Weights of a small mixture-of-experts language model, trained from scratch on English Wikipedia: 8 layers, vocabulary 1684.
Below are experts of layer 3 (counted from 0) of a mixture-of-experts language model. Rows are named router (the router's row for the expert), gate (a neuron's input weights, with its number), up (a neuron's input weights, with its number) and show model dimensions 0-159. Each number is 500 + 50 x the weight over its row's rms, rounded and kept within 0 to 999. Numbers have three digits each.
After each expert's rows: a language model's description of what the expert responds to. This comes from a sample of Wikipedia text that the model never trained on.

# expert 3
router:478399523508435461490495517471539547471468450525531433526550460482561594470413548552524472527605499414499424521474560534447400416497494541502571534521524428484443521522586526571484498495459538535558524433570528418477512428485493466548444488429461535448510514423510548474449559486469486444547568460552425510411363452463625470482499513488507527523512491475658507466427537493529593491620546484475490431549490517530495422557487532500495572431544492502507542429532542454480497604555523
gate0:519527521464550564538481531482527588493556481512453542447490456439527574486522485499496598431587500501492406515567597460556551496609493515488450479468531577516487533497596509592542633517504556479477529572454516537496561464376570485431481478508494520469490420468460447473454489564487521525554558467480590411426582417469536540543458511365430595583439485538538454519451507528492522487589543554502452457530519470465448424473460501551505391527445468453479521500519507492625505535482510
up0:517529537452539508528535473537543483546403491544380459425451518508457510381403498545463460542530447585441535435398537467447436548388513507485429524543410553508524594515348582421549500521465417473498504517531507537471538525583508403502515450483533501472514518498505473496501589508536548534483476527618483573496562557572530485433506554515494447511523509465490472507437569491469517536563540443511519524386484536449504545462490432374468559528487547604472439540524507540553514484436483
gate1:489460614449547470479557471607529434516478494430488469424515500569611424466578503471547504509522488516466535520482542472552513457575522568422504568519571460441446569526538526451546450571474479563488540626610533397567458524531559472504471512489559548529503476449523561451480506572518491566519524437568456520477444501495593470554466454482492439504503504438537507518474476448470546522534611431552539530543537471475578590459462404582398572557573446481535501562470548481417462479425509
up1:486525585498441491472408494591502505469485423569568486485475504667553499559504565472516400450433475468569626543468462481468588488496483472487496476548470523464477542490510623361520600516522462479549562460548524425482548457457560528554522447517525448400575515454510471515611486434522457530470497422520421540503468584423483478471411532461517495426521518536472483521501545471578477455448517514468485575497606462453512483456496432484542461481501562525542458490429483513563429508582496
gate2:452535564568533449451473524527495459430498547426455498579488528537493581540497464489517434473540466522554396513391530468513447540438481479479519495538489489443485478473549503559459495503492450552448446474485521476490560514545474355485440496531424555393536585519574501456556497496558559372515563556397602470455505515464463480506413563430538502495532469528495410468496515464512495630516437458401544526508441539500510565486493494381531550541441397565487506542569604528543586514486490
up2:582484587457547547463492415538487559525446448534477467616504517491482519481479499507491534476476560569453511534440527475460446531594512407470529563548442593491410480489528513490483479373535529533565540477528506478491378484545576448459518406466482461474497526513539472535509521399497523477503532569459489469619468539522464509492488497484533518408591638497486558535448480446477479410510526478464555400499459571534580478587441514509429497387426548434505476570474550523516451472615450
gate3:467600504531530535547498438569501472565486482566588496409547515518426512498443512497569551447391454555488433480557492530456372500448538519437476567461474403512488548527549559492529530478552566541498500472498502449451485511502453454597507337515426439372533593539480502566475475574508514539498453531548440541433474483490559517478531474416551555517444501485581627453534510537456529529545532529521484509624402564482490524467522534473425540490474477494558449482527447551490526595481460
up3:456458457488506525505487486492460538521448427519551488476455507470423524506461435468523513472463531486483361632467497586513453523503510541472467495445478442579554560451440437549547446566598550520543560453546524432528458528520507524576648437491502497453522489494454513554457482491579541616473503461426516600489473528505591497567448508548446408435413530471472523496481545482563512436515420484496473444523508497451371590510482498463407489433429485520445386548516403526500506489464570
gate4:472486465495584458491405539467513528561475594509466452528497467511482504421588520554563402413523507517478514546505536502513446458324528456474562514460472450434419497576462552487508484485478489491398501454548556469547457496553542600539549509475485566438439516480547543480512586511551434486520480439454536532511451547528505500444472526510536543526434496499569502481412581513583470529526445508494442361567439470423562432523454491510597595499520450521461587484605492442501620515479504
up4:519432527488531538515554500486469393501517487440516550437462549379475512539469437461550532495537493578460453498448511370522595493537481500585473524497412433503485455457456540539569575570552475487560497555575485527471603445411514490511519481436516437482492490504476531498584502543509438523556477387551488477479563454562497459489504544500445627523456476442478461554433465492463479464495504541594532539474514436496457517493575551583380569490449574469610389509609547505483490431461469
gate5:533490507485475550517494513545583483524484509458517532476572476437467537524459491550459480538545521461478647499493537534558492495547395544518522460533594437499398552484554519379440588489501547531379543527503573471509465432525555515511505532579487588413414376460515538479453497555470486573590571495456472548485437443432471542457536534486430535535501502513428532487426596521524454454512490557482490457447482463429439490562456539445480424377515468549560553456461578508549453591540515
up5:487584444497504474627462533504488469505491429472518374551451493426498541498501488593520615501502574480454474465547472433504448495650491502489462601509488609565534486522395483550472499459466445505491504550427469499611524501392455428549446540504454414510477516484497394501548477481515455491453448635521526458473507564500596476539472437611485422499494499441465509539505579525485582510439504461534506506517486473500525510495592535576470487489499500599487561483493517532513563528478614
Description: Opening pieces of words, mostly Latin-style prefixes after articles or verbs, such as pro, re, con, ex, un, in, part.

# expert 24
router:451459484405457470498537520543543566445499429518520391474514505462555488494409585534464464469606477453543481541493498496466433479469505547462565550493508385497569555546521597584429533566542513572522489479497556439516528445454486503555448555442389461438453468494555553483490506442542554433558532446525455522463484445535519463435503532478465464437509560484568438513497440519467580427570486413543453441541457557557434407589472532448464541455554479567556510424537599410514575544563521
gate1:461500579466466478494546452478503578476475488511459473403443462563478514469509556548447462436496436550481462413512462522571502454463517471454479542424466520503528444453561507504506550439474575470477529428435594429519517438438585488442549488491500457504498519470564563481464573567407491517383496446520438489477547482442544545533475504519382485504561572508724528521509543493502465608512515506495492487485433483571467539596433477462501554558478488448581523554457553469641540474513526
up1:416528483523524573475506422501487343471528586416435537462559466565533447482460504478451483549526484468560494542567481503458483490570497379491591507457521523496502568523501520534525420477522499390473536544462468608480442449426474546492412496514582485396465492469618422542600518537543464569526540429568487607568573521490524484523584510562488540471429551506451407526571526508531476427562481465502535492504487523425472568467509516544512509570508505476533477509429469473402448574476475
gate2:485542480639522426555607500516479539475461419535523536473563413533457498483502458420509516516545523528534508453416520544516406462494422434407515515529422475378519651575458545531482490468490463472590502522484498469453423445503410506425441460487544537458513491548493544513469521526433540491518498478557409480478571552433493466534557511512526427520461434525433382403518501477542562495514478474598477496503467529524483546506523557474533566478406552594587450556493552508494601487441483
up2:517496452398440554487511559498437452528475547429478659499445445476531579435507569540553529508537540520500498464547514483504521476567495510590420595544494546496464545505545554559519518557442460527355432532461430483548598516564554402354541469569571502551533472546456529507470477501503542501581511563499604601491417489560515495440473477507458481512427573485545474589511542449525445509505586501528479536451455538442492479506509525503414463476478429430571541523489450485537570507482471
gate3:520503476501553592449506464539483472473436472417466502425490533560422493439527488480498531612536454433542537491413481539490517403524474518481540552544460438444547486532624580504464474486486465469517425521480450463472486510455540457516518486602511399587418468415505482440487480521608498478560559468412459545565511565526441459544559574498431490457486447553469591438491542437514524370527516521467542487476495548555488524421578543436563468457550507489396449467518598510433468598477564
up3:597484447516507497519515553487524435470484522544552430504400486561495494479433582551501508488497491503568507440506410498455552549566472487482475485452562396557531479469522484548527507560484465503484470587509512543430595545489462408524482576539554537490517517492549617568455469569527464528414469581513508632526534569459516513479505504405553512616446481500594443393466423528499469532547535438454478466489471559549441510567373404473484576466474484531546485575521460508435596469455433
gate4:502481540540475549524471474536564513541510514635427452500541407575588510407504475382512450652513606499534459516606505427556441562574512590466512440460516492458538495487583544501515521507482477497446473475482473483438442500487475391497445436560504482452482436515517477513463526487502497490597558503508544541506555570511601434512552518566542574497581477481521530457483513598458549504536505467501519518462538523378418480450502482525402450486507514440479598538510529433500446548591568
up4:459535559543512505537423426511555455587465550623390593421579558493442548473521478481475520503446511538582517460462450484474501539459493539498543520488558478478516460496589541533493520501619549523385522469503573540488427526505504430528452505502486482487457472534401436472550414476493496544504521472442604423478551541469494541512568554480591492576512438519501464451569452491521499523455597520459562557546484470442540470402503509417466448457469503506516518513507313416550476558442547
gate5:464462507555506481509478473450463469528477419480524608485478530510534537481528653583483620535453511557457425628458467533608424537427361475518429497469609491513475502556514555455472484451465521441547391510512576489482454510442539495517507540524545456419415599575483535492438521482459562487577520555573503526477530415575590537511437457525529515483479539469548421477545556497467508506507482473569471530474448570514447478533512460498498495471535495500472452421528541572571508376495490
up5:492552547547578527513498515507493552468533593458436545522543480520518503608502535493548550478550486511519459545553502639476605487480501550563468418509600469457469571546525589431562450561474428442442463419542606530441520460617482503550461495461514447513550515539549504585439488471402596528434498462528505471553561412475528492465568536558596503502476587538517515425469458528408509506503516464456447521424515585444488589543565450490505544606499520468445470509537482476540436508451459
gate6:501505499531506487487527424589540582419519464419449560514475498560496490466464484483406550510577509520596442482439497473472469448453491495530557501539465432319527487440496529533517493527475564399496509464485512497542469366377448459461510444443484497505463515514418524434454582483427413464451511518390563539502480531470453493484489460499523391474434492478507563595543621550466451486582535450561453525467468577463484434530506563436485572590491524510523479464519483578449489506522567
up6:516502514530475577447508552487385600613477466568439484432441604441523501451514452552553432571510532482462493584553535443493455534468494536393505499484465584408452482418560533575533560500509479507520463441489491548529470550509514428515454514521552440511588501507472459513549452506582574535462533435532539525530510402513591503462515531417528450430468490521469512507482452496442442541505569471614413595536489494453476464475468483375491395558438463540402545502512456503508502460419558
Description: Connectives and auxiliary verbs linking clauses or list items in prose, such as and, was, has, also, but, that.

# expert 30
router:417448424441512487528471426495585561425437421509497486492529474441507484512482543493487479471517464460459489578465595487467515461480444542559549544461606476469557504537555587550447508536472521576484472449481510460511527427481472478525488518496463459451544526589607589444422501537461522481536483491628547475482432410479460472428517520401413512466439567551570456461461406488419578456530462437516503463559476563529526459573421547433490574488517551458528518378494419451478471610533538
gate0:531471493492512543575454488506449488409458484506504513573499470499545424542493507521515467511637522469552421516501462408555562482567467451455598549496494531502553572677433509586474447497503515466548491540550499442443474543532481518414502521463489511512522484483521538631474501510560566518598467528488493521441432534494499519566529544437429414437545592414523605516536458455501499526529402478488553489450536546534432417452498528636528427569477479464512500485494546507456477620488561
up0:433484518465431575575484590484507502424373439559456631534529490538621433532469518557537524539623513554421499464506491487488538514463453452445607487500478532549520457543457525460477481502468461450500558561505451515527528601537529460471492539449556522494504505535521532620441493515536553452516478501532506474555415540479544607542480521598446458406539466485596585491574471451529436500469497505477547427451517520427494484494439515538501449602543513461565435490447513509493471615470594
gate1:471469499531570473481475520455519510535532458467474414522532437506582584510533554491453512472517457474456450543484541365367513456393469529520496448458473503499525384546441538598475424413512532583421414457540477537475563417536571571563527510531549428445550488507492465445457448532521432434506531425483521486598595548517487484457407543491492489545487526445524476593555457521499527490533428439509546433447495382465477469568391514486537462481558491420517521395456487502482509524543470
up1:547535433487513555547420451541572457490461426502455442405580507512450560447544527555465529482468448544557450406455521476521491490484604511512494462418498449491555490466558444458517516560564492563634515443486504554435591475450497432476488448606500463502517602471386411519589396491538459494524473538430474395587482494573547530569508458470437521395430489518525513515521430539490536572466535423466487492502511462499516547485466533578480500555530498559424445445515577522441464462499437
gate2:413508469460525541489452385557513468499577450573528486543444423444410588522477437404453593373428532488592439440522501415513490451503498491508595576503582483399560487507515556449555499523490519521491420486464465520467449425474504474519516460484488490598531468497602480458576523576606506450502468488501467567516434524587524497477437497461530455446472523558541438416442534433549513495482430483463582499480498528530593504533425535433530501480425474558525498501505559447512468547415437
up2:424453483475518534544525529438531457479529373464583571435475500479403543441501431547476495507535531560524417433501509519541515454457422562471546496459479592426544495561505524513514479619482520408555481483505442544475377541410446510601506497573513448534432497504523442545502465580496448480523507518514460478426533521552553499555479581563477496446521529534514554481501693503466467477586475480483560460606587394516560468550529517480458524494539583563436489480574481501531478536504502
gate3:398576470500537521534491454535514571507505541524574441451545470516533489503482494586467452555489553564449466454430544493418517542549534529571453555447471547497538539536420538540528526453468512455537567517517582495552426430646450590429559521465445465402527487570530522550463350594492529427605507448562543496466426409390509459506539448486496545466625513505491466425468536587514510469459501448536572546461501499484515555517509518536545528509513560487513497507445461427500499604472511
up3:522649560423454458395539483494494513495505507483541530447568560452487583479560567536559532494501490482477468463550530452484588589578451459468484505521566501429496484469514536517587489455396473535539577555484561579505450458450544458489579519458388500369549510579497560561475429527433503528466554493534441554519500532470478473506455529538566514497585512474430472566500528563564519514455456522537585437580437535485563508537552480522433527483456557512558397546494378479489490606540481
gate4:450497540538494547427544464502516498454430556490487506439457519491451471520393493471558560470447487506474526414483561463498529510554456609507509542545469497439551503595625543483532504508394503560571527491477586566572468560531528424474436496389506465427452464474462504451521526504477574480530501531618497495450591521571426570497594562496471544587471416563536533407566549423495510520514486427455498470498490557474557543459407532427488549588553449464541526394446537486527424518532483
up4:439412467503488477538489525467491486481639458502465435508521525554450506473552524624430501432561430471509541418481475525483503489523500467548438491533544413507500566440454497552462506394412574545484526463584457449462523496389533545582509486492477499480486484478482443509415445538556441496493487572467533497459493464456519556520542507564543489351506463468465497503433483479615478428435486454465488490462498531492540500472592476564541392441526600470597463449547407571555541474394569
gate5:527547480482448499451482551518416466551485510536513462505465369487520418639551404413432566420555491525475508508486536580413544518514461492481578485402462504532469539488504539514457491583570527574553588471497485524513495505375459460519583491478523482520521473504577491464463427464540417460504475461511543515499468472446488502532429579510568498572425455549485491529590467443462473503457590406456443409560507512485440485572529543467472443493555377445502508385560472485494534569566472
up5:586523545444484523537507492537566538515448473467494505519569547571606500528476534544499565541483508515433540534492436518526509515533502445573541528551454474469536478436478468440516534508481578501588481491552418479503522457613529546468436515390494564485508512538550419542556545375471474603512470515429395456540417618486467472512553465511497559437478599443407516422466472536541455415517582516483557536536542425451577589450475434446566491423521505560564519478511570400475450518531502
Description: Word-initial or inner pieces d, D, ec, iv, qu, oc, e.g. Domain, questioned, clavecin, Specialization.

# expert 39
router:453459520400448411475513500509547554446487441508536408460418509436559571462478624498498477489616527473519457542533471522434425461500532584444524473496471466510551562521535560569479413511538511527509500486484461479529551509419467562520421552513433490362534504506560518473510552523539552414607488500537562498465502419563484471473525463458518468455531540472614494551516506477496503483552434400487412464604534565495474412567511523457528519456567431516510574411583614517509530533563528
gate0:485501510583519407384481490472603542481459517496445575465510361488530431584503421534452497447534405580516505591487558533534402441552497489472518436463469500439489513517523449559584467523490585469563527442433528471561511503477456563481475597499455439499411437508454487516523507481423499464458518430450391485435529566456490388526506404577533512511410527445506538566489502488449522525563500513562479514586403501475438447529585532518503526440505432454498554565525534575535502525520500
up0:405480427591537512628500463547483453400491423529467432457548538517542466495532509530521455486527419489510468465568488546437476522493604541399495606496564485397472464512464474472477520433463581406495473490519463449447525492483619506439486460500422514497481516424458560529527443478493525450532520531484518488454479477499568535622594547530476406515536626552558499499514492409452491571455460515544511560519566455536611543452495428504502506506471574387501419489475483425506524441484491
gate1:521430520491498518482444507520437494494549635562505495554534498466509525518432579541493496543500488553422556494520588479477465583546516540503503503441383409482585482538481554426509486514522475469452465498453518455453519476556503510441414474645524476475492581436497491546484489501532450476538488544419508548537484446620543473505457407457506423596436504553574468545529486487502417454578475428547527371549479519556598405513556498506466435437616457552482436434513502476582527557509494
up1:475533504469462495510423476498403439430493604489455526454488408491538403473506560518555433551399528559398464447423496517412509530486552584457445597533450508494511484548552555495459413481598472464524472494566410425541527515474493595557564541529504515386539472483497516490445538578516518488606396477482475444508518431579535530553577557528569517498468505559523446444489588511538496432564544503536457611570494427474473477477467538549463522444504526464430479411493553520438497515484492
gate2:454427559531544608501446552534476516539502535518505415453366476537535601417460477574457511465538497499544466627541444489423484501454522461466467442442472439476456562506502475538547499440587439465429505511540478498573513488530517448493606523544475451396510540486461493487503499563526559462470504515522504499579526529524445481438445523442443461539560511509615611514521492550501442511569478440580421429514547458435579513532455510556483512461414481514490504510504516493554659433582588
up2:486538485430541416425422528488562508487491521522488544512503554480473423540508419423453588569350524535491448423516493451519512540463532468560536632597501499482588446412463477556487530577437578465533486485534496501485520455434589555405514440468466532581410515415554488465533482516452462443497550552549480544500486491455508659563614453470544454497479472503409473520453490409471530544569504519482523544543529526530464450506457478425469514471521508493511476579568547508451479459532578
gate3:442494622536418490480478499521467433511574464573499464591424416481554505489531521491475458521488572511473514511499476548476378493503487632447437406484499496549470517473407439520524450523508548458410393481535437538489542462537503476478483510503451492424450428495609404541645446511553445413530437522482590511515477387490493412509533487534565450529558586483595515513530527509387543515531480526453500419510442463434476434477476507470472514453513493477551570460526509453488497435531456
up3:504551539476546519501514505505453408474553388562467438458437439573518526414550546495551510431494497460508541520440457491464514624507545531481457426422549453513417569464589473508527463412472458466574492443453531494484431527572530516575516496473492420430459447429474467558596513534546524454553444496464548542544550426483513459508539543417563608471460560452519546481502570497458450542535483442462476508465421537528461576559493414486542570415553549483456451514464587546364427498532523
gate4:549461521515539515406472497577422458475454458576545518540519475500396517554572634394524508455546582500573438457480513541468480491499432545509446557550472513556533522567510402563423462544590578596552475486444523494540451522440527593529519471514418403451572499573473466530480566500530511595533478497556440572447469507518430460473526502448559546507432493552504558460503496591439476630571482485493535446582478549499466534549543472603505549490398486466476466495467546509518479512527511
up4:463521465576450513516432439474474521504550480565432531603534593525604545518460558490541509510583531575491467525498528504505452512423438565541437464510410471550475507472549487495529548502495435400462515499514572493407463451465510520457547615489463580506390416482542479461513468464401503534483548552552494490469450476474461502511444563623546556488494478536462500507567546440492401510580517575560518455395494443401480520542513471509541483435552510529574517532569571399575398517539446
gate5:450537484506498561566474389528447568498467458521529464377390544419611503463467468498568473625458451449517550481531433522561580529495482568487582402389481451459484398491511466493432524479540543453536517530476479488419469473460407557478482505483582456418490538531523508496586557544572565471529480620542580416503465458445521522559574512488484534420486561487525495497496467494483530449522492553465434450527457427519560492532491445502538498503509485541489473471433505565474515646566498
up5:455564508517495461537531496545586521500494514497479538516543497511405423520506514512467488497498492464496454528500499445535530475550481482603437559503492520535494570553549561556519600488437453567546507484542493482635522490468623612508483525565445552538519426384543524501587420481421480529451477515462550565482555526434481420457501570584499435605492474479483523507482406509451488636567486558488476393475537473451463499477540568571456507576527581480492634502443459530552477530432570
Description: Pieces of personal names and nationality or place words, such as D-ian-a, Ind-ian, son, John, American, York, ington.

# expert 6
router:480472479470419482482518460513619561422432434571541439473513487427526531515542551504518478482583576472505479563511437489475549452489347561514553582466411494483543532547560556570455487460428494518514497459444465389504510536465507532576465597450438434468497436588546532502521426467559536403549590491628504514482483445430556446441518413449456478466563541520558429456493517486546510424548526464525472479595511591558463478534534476496476495519516457564490573400528535453498527495522501
gate0:418431464519455419535553365468556527482557468504566526398579537485523446438416459553488496463454469475510558522361492468458467494487458608390544494524475573449527515508501499496488431524346489454547481390625429546543495480584537539552503500493559504489531528505529524515495424433407502465513466443588467471527493445532465498421545509435476532552489513457494481531452519438473527479479470501472434495448553456560530431477537463580569557433484439506548535556424503505459583474507553
up0:548532443482474533410576518531567477522449465582477572475431566504466402469510463444521479537480477452529590565415517530598572463468542555530574532492527519481538456374509559480574435583524566464434450509458515474519499502483470481495476484514459489507515611567556566555560486396500552484539547655455491506519429504500499527557516515484456588464578537471564522486550516495452507466557464487601452570369385484500517500484521534498502551534501438467525555525448405565556532441548514
gate1:424486538486471493556513497483415460406475470414474457598522507508505525487450524465462517517566505529632433575491490440428576454456479524570515506460469466489460605448441513483551443516516449474491538428511516484456648562565441541435484425481513413456482480455485500451491528632503514496463421479502520515523568493546457457513438554470517460452527486534558525531502472476535492492426537437612563473435426540456444481531369510496532521509431544656477614498463458505470542492568467
up1:477445520496425493491497587499524405516513468508484559482504528549472580520441614502487549395490541549439552449432465486444443473508532380429498559628532470457473505497496530460517581435526587534503564474484556433556439425471469465555581527569525507605499558481464549564535469405419510498576466536432556514550508539518484577431553497508497410505433448547521530479444496519479573416531586544509504519519541515572569540418517442455590515524449475509523469529445535498441479444473619
gate2:499505483551487460431453433495439571529446371492548454393535426409497535571491560601472505571593471472590417533550438525535446509470511478489599533525561454465473459504478579589499499511535453545436492508471445464489472562478494504522458496487559546474469414501552480485545455485573450464491454474489449445546541462571508414479528473561460502474541404472404451518591566486490549522455521571546572476510508485539529608450577393443552401518505541481414550499474534493600525529555462
up2:460596476497552485497577534539603519419463448553540546512526474540499485472503498479512486571523489600476428547534447492493492504502596541582379397561464394589493501441521427484399390520572554495472508514507483516492537545575475458433589472501471519504537578418544494462487513481434479492439517560535503486401477512508476501555515462517455415500479503599469531460512476502476461552500492573592339447437514525489515521503467607440519562458501454569465473456515513592517514399448527
gate3:631529487539508482467574460479543492469497427484405402432469475472482469546497435482431365499470487501475503525537493531529514512517493461469553567612425512578601559485497501546490531584531524552503510453454530483474508489454544452573416530451406526385461463435482451434509489542503536533515511494488541421506517496438448525455472532438488446542529491621549513451538539484473434572573528548509561503496458518581473520493538538541455556534440567596443594582595547402556565472425456
up3:478477476468532452490492509530382494601415557532525511500556482532447499503471522514551593511555439544446551520478521556575420558501513489466452398413555518501524553540508493462523429397486472536468488542426496562515477639558488498494544562520611595473464562504499491497533564473480530486472548518389443580527456450532631541492483565540455562405457519512463466511457480604546547469418575467557452484503476515454495484475504502463459454418557452449505531520551557574408433562511412
gate4:416544436385432459507514569502465420483534471474501538445485555427470513546447601570461535561515435549509496525535473479511559446496446545517540582487518492596520493513527514615494487557485486496546512526445538527487481548490550501485481494510451472524516524498533446484587472539531551459497485411566468507477442560468578649334542535457475448426491594538493594506524488481512511424490520521606588501557625509502493502509448387488411468433519422513594512474573462522498453473497542
up4:520451489504496429423532542505448437535487566463565638411580501473416488394452479458513531581516539420602516460409452520526479539486534509510566418551538509481478519496417469538373434528409512441393494445485515508453449573508470536558482512508515470499510544470439438444440583502476537520480433454471530469452475516494372383557438542522406503509522550426522449520483468556525543521542560485451429481481503550410385431526507527518514519521543532441490555467484489486491441486579508
gate5:472527488476416491523514547601493498501484530462515454459477500487549487470504459536523428486561541465515422558442490453497495562537503511500551488489485549529475623436463512512622410542517537461544539508475469466542448415505545457503500540526521569426478455510436382469540435476610448471490431506621495597481420461441506467515515501484362487479569495504544584475513463487477529511491551557462433556449537578452495491434450451495530611516470415368506375481465521400531469541548583
up5:446549417488419474487492479389523473491496515486568436579498493555539619533473499443515418496457539478503590402536544541589567404482451495552547491603468506525490563588488532559535481546556451494497491567473553539495518485490495465424542465570429479581549497465543470496485507455422575606508497473502575567511562560532534525551433487488580538484579538441437401524438488483541498472463485489537560504566461493399483500511554496565552525464485487581531632569444524526530555610478460
Description: Adjective suffixes ending a word, such as -ical, -ial, -ional, -ive, -ious, plus New and National, e.g. Musical, Postcolonial.

# expert 35
router:466474435472400491505557479503386606415440471432514488527565443495511492495448544503471493431586555504511546487484471444486473465519474521508527518499519483509460537496516565556412568505565495595535567516513512543520509497466432481585507515452457470441488465464556579479409561495586480457582518562525432455586571402604490470461529536496465490472476529399543424526477461397495528443610410482514415537643509565531453405537389536471518544480509549488541533508522489433523549557524491
gate0:433548539529463509592497503585531542501419478507469581426537476539475525519505496466442467536402514427504415593440524437521522503594466530519508515471516504516405569484485528556553532436517581541523439565570494503553465537459517574467523494538550540441550450508482438554509512358534488524520437551514585514549498474531472485545534533478496503465439577426586506469477484493437540477586341419509436491492430520534507449498423409517477587505580482501466395580564529472482396485440548
up0:464548501485540587501523405507557521520525521549493510495548472511560437460566485444574506440404541551425543466510607569491609504453471543516482484469476474516445486456520462437484528550560538551488553522462480448472477399546539497573475480395521390459526455462500435451523559597492519530525502494521516498502393528483492431555448627489461499484531456459578373499519531506584579550408485418452466437502427446560446544522403490460538485492523535515453593412454438572505541423478480
gate1:509536462487512534573612555432409647527454480488508494476483582451474450454444533460538524509513454533509532426477500492500523445467501497576482484516530364505517459556399509550505571478492516487412440538435544486527436551428453491499536504473492461474518441575535419484414546503531506507531505432532571557500450476521416485456521525551573496387619618382501558500473445507580563446504556501530522523584457504484562495514511482548547490407489505566523515493420376552506494497438565
up1:474514490418488439577580401452450594478381478535504523564459510412556480550420508493526655610505472506530515552522470486551462443460485460578499492497533476494500507536455410532530559504461410439444499475501626501504469478437520471483515410490559469439472493510488485530484517480537495523543525506493520500458469429493483513493538514526581488341522567479451487555524479531508577503504587577485500539587540559469563452508589571538461568441445433595586451469437492568577545501456504
gate2:484550568513472480496460466490521525468462579433572545522527482454520474516428545521516539577572539513528505508381402445457434533549479507597528455465513487543472511505452444562551550540535519571524478597524600480525547493505462467410540516515536518429465376489568454473466485443441503458609486460457522523594503509604589486485451493453446444464471506556460501523542536393566538402443508535488551499497513538614456555555373557487486482521448619408532532450525514512544515489522588
up2:501499524512622482477498462578537592504413456475486510498588394492471470594487482476489464526457517538578504437554479531581465454531433484421459534499521568492432509543437541480452474404484468541511442422440362456553422492498626512577511426545497402501536595517494529487529490550565540497467522557594549459469525490496579472484548419518509521470444477445420459424523511523507477482468495485494484474458390523441571530486600484416587530411546514532415515527536494479529458548496423
gate3:446499409467591377471587526518470487499522530515502568421420563434513523473488508514566473498505468529457471452435426526490623615507502498518455550545527494380468449526511530500468501499476443566522539496521559473513520420522422415514453530442481438520514466479524507473448556426503479504546493617403567404567566441555542565555529547387504463510503500497563482506384427434545405458534484511488482487480509577496511463488518530426447582483499525465494427508515596537389499566534490
up3:532520434508549423430577454464406509508401452446498441458478517457501454533481452485544449441411490510494470555508429568473541586538447431490464489550576540483538446482500506514521529461493509547508482518481508489514360515475467478525420553436473475549448473548547619485490500447534512460492385544443471562565564449546513452563513504442483534458419425454585427529460545420571415489496410518498463418463466603459538497474533520475516460453471584448481445483625516540433609534566544
gate4:470510481440541460499541494590529508362460523453554473501534479528500452486471513482459438512517558468406595464504539534501468538499506519456531416542477582465473424569475522455455580466574440544539554398466577511519496507498463566464580470497494548415596467432568544439516476466570486551487496562494540493517454469493420413597520392449480513460497541499569488530537464450550510511468428470497335547525578467545593460475528524542547543495508566566544552499530519429521479410551625
up4:432544512459488454469511479541498498533408499576534573529460459617468474400462484540424533405519434520566487538533488503383577498478564508474465454551470620474561452471509486499431465542488485535536447584444471512544523597547531513451519446489398560464537425489553499473426405570577440574528554480576538500546549421498462588556508464531538394453509604543544510498466462510465483556475479374527544527464546511508496474541463594484529548587500586511532470521555535489475453461553517
gate5:523612473493338552490606486484447580551495527509542464524464452462579487502540563418441556494483529454481478485551461509520467512515485558478505535497483465489461432477599571579519621439484392475448433464502457521519417537561404413477514470499517518538495448525504501524490534519635457491499528507496493500542489482476512486427459536502435473481525541421522512502486454517449353411404399476419510511542501556441540488525503561570477508459539518542465505615459527488488612538551572
up5:450447535451515405499566440479596505592455442516457591451475559547495498516545500515524468590454397572502551505467563520479515482447615433560487505468492464488519559577476488500448440504586552498535486473526410472410534541621456519532521531473420423608530503440491534497460516515515538494466523422489513543437514546580510527604483479525446572519452499465520451622529484401453543552556534463550518524438474446499520511532512378492512538580454525478456467420469560583561516515462411
Description: Word-middle syllables like ad, ac, ak, as, z, often in foreign names and ordinary words, as in w-ad-ing, leg-ac-y, T-ak-afumi.